config.yaml
num_hidden_layers: 12
hidden_size: 192
n_experts: 8
experts_per_token: 1
d_expert: 128
d_shared_expert: 256
hidden_act: "gelu"
moe_layers: [0, 1, 2, 3, 4, 5, 6, 7, 8, 9, 10, 11]
router_score: "softmax"
normalize_top_k: false
routed_scale: 1.0
balance_loss: 0.00067
balance_bias: true
router_bias: true
init_std_router: 0.0266
lr_router: 0.00193
num_attention_heads: 6
num_key_value_heads: 6
head_dim: 32
vocab_size: 16384
norm: "layernorm"
norm_place: "pre"
norm_eps: 1e-05
positions: "learned"
qk_norm: false
attn_scale: 0.177
tie_word_embeddings: false
parallel_block: false
init: "normal"
init_std_qkv: 0.0191
init_std_o: 0.00391
init_std_up: 0.0191
init_std_down: 0.00391
optimizer: "laprop"
learning_rate: 0.0025
beta1: 0.95
beta2: 0.95
weight_decay: 0.084
lr_head: 0.0132
max_grad_norm: 0.5
warmup_steps: 267
schedule: "cos"
final_lr_fraction: 0.0
batch_tokens: 131072
max_seq_len: 256
doc_mask: true
train_tokens: 622600000
max_steps: 4751
dataset: "wikipedia_en"
Below are experts of layer 6 (counted from 0) of a mixture-of-experts language model. Rows are named up (a neuron's input weights, with its number) and show model dimensions 0-191. Each number is 128 + 32 x the weight over its row's rms, rounded and kept within 0 to 255. Numbers have three digits each.
Before each expert's rows: "gets" lists some tokens that make up at least twice as much of what it gets as of all text. This comes from a sample of Wikipedia text that the model never trained on. Tokens count by the router's weight.

# expert 3
gets: "1", " the", " in ", " a", " in the", " by"
up0:142089141138146120151156162136108133078101126145119132162174121115176142140151137114101144185098091100143116090117126102090096171125094129149108064130160154131123099113135096063094053163129140083172083150068159091145149164187166092143055082161112147108153088190139141132140115193148122133136137105100171106094090148119129112141110146100187167182118098116217135132116198125167146119108141121131127170144186134129091140100100046155074105164176103162120100090038142118087085121096119169089108123133214158145138131129155113089087121099136161089121118149194156134106139153123166113
up1:156167118047136127121149127079109152190119124146124127122149139107194125127145136114142137103041103130133065092151111148104120125115149109099056098124166147127074163154128138204125138077161112072092131117114075118137130159087088135129087130184139142174154144133145140169109103165079188123180140130161062165131123162098174130120124157093178122080104086111123128095087102130157153176153137144142146179105129122070167127117115157106144178144118093130154180145094116120075070126105135109097082063099170070175142153160103082130110086095154165095143197099222105118124155099146127106
up2:178108179109126159122142131103171196119132137047129072158140084133149084134127146101139185129096127148162151134108161111134155174135185099194151110108066153093073130116060100137154090168176141144104116167115126082197132142099139107162100119132127143122159067102118127152165158150148125101124120069154149151106098136101136150156161124134077142129150093116069135101133113124126163132105181173166114199063147135132107139083158107115124111195132136088210118122128108140122160171143067100167095060173127074154138123138131118091138173052194070107094134133180105133137112083139100117
up3:163101120104136107146087132074212137114160162153125116100145212145136131129126129140116191130077155113136074144111110124126067128144102137173116147117120132128133095139124062091149049125136156114169086081063088114155147122122175062124146105124110141187107146132117195104114151166116105153141109080094138094142120170107143066159097097081146152062098141112149181089106141099109156129158168150097124177162135128129158095075155160114081071140138047193142141104124129187110169119147102133152140041137121137119122166124109148114149115113190123105066187131101154120190134170087144114

# expert 6
gets: " | ", "–", " |", "0", "; ", " League"
up0:124148173118128159169111143091091073096105145090059115182181092153144089130181107068105167112155097088118095164125167084095134134157120115097110135106100179120132091055141120082060092150100143144174119191123100161118162096147142115135149117150128141126161167184078159114113066082151104106180092102111082156191151158100120044151123143141118146109107171200158107119087149112114164151115127100150102159185136147161134113163126157112132152133055121092106140138122209167114139151111095132174121093169157167131151119106163116161133182157129110081157094173107092157169105126192124121
up1:191158125126115110152111142167178054126037162106127117068132111169119115157141041141059181168129090133151147165130149077129111090144093135155134140126123119135143144137068131123161124164157148113104130132140063088125095128095094133054127102110088119155170199177058100127162188128116155104135087114148157112136115192123124106128132140110184154127061226112057153160116134116128116102164133136096150139161123145220087153156103099162165127182112138124132136107108182138142117121111137090105114126165071107114166112213124158123135107151168129136142160099124147101130103123109125096
up2:188169087150100106124089137177139041113168121136093108201117123154159103127119150149156124136139105128185059148124023111144126102117116096140144100100123143079196181156097122088079144172127142116149091131135111136034155140129152102104132163085109126149204185124028112201172138105107165115143169083174173140158091064126120121154119153123103093093141142097128111155118082128112097149126169180143094087141129151115118168136143114150093081125131124118147146085177174158116099114131103121153176091098140129129143108135181162099098122157190106185107126154124096138148128118121129108
up3:116131192121093120153129099117137151108079131170161096127137127101141084111144129125198172109145150141127099160137127172115093104155149134091131133128088131185117122134100081139146171114036164134141144111127099108192091148097136156169130163149116151196102189155110077077145151116182121112121075113163194112082143109172172111070168142133117121077168118108076167129150069144107151185113111113138121120139095099160184108108137099133104119095093174112092159032209135085125094179091122077093112185092127078132104094171138104163160106136167152181098092169145113153173131130148118124

# expert 1
gets: "2", "1", "3", "0", "4", ","
up0:103129148062090145152131175089155122144022159143145149105172223150118133140142143165116148116141131084089103095105065125163147104145117129157145116122131180122150115149083147100175129125131138111138141142145075047114164107137088050176191118178142171187119129170117146161080119135090111116158144068159123152175097132152088109158114100115145148106065098133096144145081094120153128133169175113165122189122157072104110129148134101120142109143153088144147162145100056156138127156098131118174104069103158152163114133072124123139175096145138079116115123126133167116200079144091204128
up1:101121134068134114150089164183128077174092149136134092086140099155094111101153152107099156134130118085114130124188140093035155117090166109149103163096134119098115107073152110147097149132079151126136123106101141155161190076144125085182148141153116145084107134106118111140104134112087127129142139128185103113140152098140155162082114156079103118138129047161134150114129149205189144205165161149103126090125135120206113141140106127126153128115160144199120146143090161136099105119130086083152122141091147141104190160167131096217136097129147198055056112144189165164125079131096107139
up2:153144114098102142177150155112091165124043191172146104135061171125148151111121125162078160101111113145122117077087125103059126125175127128151044128162189172118121130187170166141146125151045165067144158141147093060129145144169104140100177098169160141161097054169093132191143076158064127142118153090167125103097119135111170129130137117080147114139125134149067147135167090173186141121107096147126108078143092147116087125108149068097169095105105128172115141155150086090105090154073098169141138135099139163131103123142105104113108193135146110134132155106103115108126149115151171099
up3:123143160129151075167150132147129089110180146129133143167216106107121154141113155105115133147110081130108125168122175190112117194088112107091121097078186099177128150096086146126148100165117092147133135119161149111132162155143081132133084134165130124202103114135123105140109063146144158129125086129115063126137147158085084092110196105075085127124152204174178117053108116101125125086075134112122140132135131146125185108131086105109162105132124131145081210114084070057124114125080123148128112119080165112133121161131084127045135076145156123099072178179135134173172129165131111090

# expert 4
gets: " and", "ing", ",", "ed", " to", "s"
up0:099125135109074108141099131163207155099153170108150142107127125126195167204086185086113076053101136168155172195149139145156168114111157147161128077095125121142171140113184176112155162109117156118105128116142090153174106116180048127178085108133077099124089128118145137129098124137182158152145086052157129088095095132156125068103102133137149145134139146152144129215099136164130217159071105191109141118120112131098094120103159125107149089130158158109106153101093110151093139136131119085105126123147124075105107143146096138128142068117139095071058163127146105102116164122165090122
up1:146088166168152155129123147140137168152146118139111135113151110081158129141078131145083133111093112183116090152139173089136099129189185161162115129098132112186073061136175138132149154135105188116148119112127100102103153130116123115065148033165073126171194104125079127143137132173145084135146091121057155154114087109081078123108123196056133220137141109187102069125093137143135149188124129131135105136066153126136028181156091166125161099119101162087111142128104081154142153165138148146130128103097111114126118125154146062110179118118150160105106125163147127099154104104093143106
up2:115149100133108118138130114104174117122164215104130143130182169092153128158102151189137097140109139102122148170090098094127122111126145147188102075118099125150131134092133150027098129077073133136103131160111007150119117108080113134167108120134112171073177109074116185114133137108165146116122063114143086171078086069112107132111184148105130103109104129218122128118152129130132177128102152169093106155093176139091183068183129110141112105117118094108151137122100182153142154114103158092144165171101139110139124160166105085174150173160117085148142065116133106100151167165139164116
up3:153134154157164122122156148166159127144134174080086124089120097161179140087149148160100099053112091126094091138130130151085192110119110178137157156146194162163114125116174156091095146137125194180132142108120120124054150122126113127195099126136086107166065118084105128113097107128096117120134107138084078125187126110092098174128141089111089129147098123179129184101136152072163134120146111164104101109149121108135106079147161140014156118158044138189109138193140148166087081177096114148201123114118130148138112151189138090090131129126128153079136120104183093137119078136134097149

# expert 5
gets: ".", ":", " |", "-", "==", "ia"
up0:191088137125163102110115127173055110157103111131152106166089176101113155081098065137135098164166102154114095163165095131168109158061187153104137116132113123088098135167057137086114128134112142144114128162204148152085128110139122117124119155118123099172085103117118046153141118118094134128120155130167149159170130118136136126153142191136133132128158085121097103104152136127097067145103126139135130084138175082085139117132115117120041155142122113113103154119214138147152130133188093075099111076182217105132150110119022113103157149138076171116166185135166135118089164159130133087
up1:125142107160096107170127151122154115057152129124102156156107065144113101102128182168085137130066133117157104158145099150122147104102169098124137095142126105124168145117105070100185149159088179149222084142114110066145110110174149111177154142120164120157138085098131074157082149139116184138104124148116064137114115095095121122143108150143127109087230166198114141073080153073118160148109129155182123089151137079152099150134093055086131129122161078084163112131144210122114149114077124092128146140161106139139174186115149115089100126165101144060180168139119137131094099153145106127
up2:117120121104118129152160165103077096131170157156118172121144158172119114064167104119187098098159080155103169092102071131121159161145107171145120119135154112077150068142068168068097078114129116090086127163139066072110155102176079111127183106107073132191153130188104141084146173120119117088140146140121089165145141157164138089122142137124118191111163125100135125133118117169102115176203115129149195198120142151156126148105159139162156090105107158102123103105143113156099088129149129098115166050112060182154109100111090178149165113113140180133094094147171101171172126074133093127
up3:133160141146202060156104096118099081078124157096114123155115207071191106134100138160152116222112138098177115149169167155148095158134126129121136123113137142117121150146129175142110135117134141198089064182158152149147097115104148080122180162098092138116174133103064099148151157132129105118133123112100108124166090095122188188060115132118111106121112104100179107085075171099175196128104080121114123082131112169134154002095116136143162129085095090128099148124137115141126121113133138107121117126151151103134173101172125172121141124148112075163132160205091135108170088118150122129

# expert 7
gets: "\n", "\n\n", "ist", " film", "ian", ")"
up0:135168071178155123124104187124121143098101152056094128123151168070125125168168083119179090134141112145123133131150161128106086159075142136152091152081128119158136115150169110129121098122092150141144123164218111117188150154171138082113135086099192139176136110141127139107115195165090149103170134120108109069115130157166102149128102140087171105145217130126134114119087109087132126110130077135179133149151213136104083026113172095154109149091188129092115142063129150125089107128142080115145115072127158144132171170141128096136110059147188094154079153108145159140134099125169112112
up1:068111132124073137137079124085160165133093085120096121192168101123119168150159096117141114083110143222154138097081148169205182159181138143139152093120130162115095113121075144110129171132115120161070137089079124144171135167144088151132102044094077111126134158134129172081143164112116076121142134168093156148104115147138146072137115089110158166158122065086118125166127125166127116156182169145188151125114111109133109098102211137161138120133126178116091135141125137137115168130131077114120091146134109089134154101149007075106144097113153176152089123110114088154098159132135071138
up2:121154188102134165151126112166154116107147115167132128092042110134114112078137136100125158089132105115117153078146085178176152156163102134176151120167111147151135116133076162088109134122138164098145192163112108098147151124112134146159113133098101112128151123108095165109104097170178096089114165112150182115136118163150132104125168182091130120145107120092054106196197105125072129111115095187080125158147023115162146145173140139123098143174198134159111139142107100160134123165144061127170165051110122055152096086126100056112161116105099129102074159138139141083181141115086132089
up3:130155179142184074133150099081160087109150144121124121136127156147131133155102096073143172116166099117129103114207108184093124095090116121109176101071127102151104153152127112024159133140176033155061133107149115140154134109070135125165098164155097129168086152106114167133152121122170098122156132065104063117114127181091128146153104117102098148075119156157124075054112095132124088158111144164175139114095173177059099151078147054115131146145149147163157161174144096120154187101088146110137176118138110149137169137184105091165139097102153132103145155142149158177106145124115137131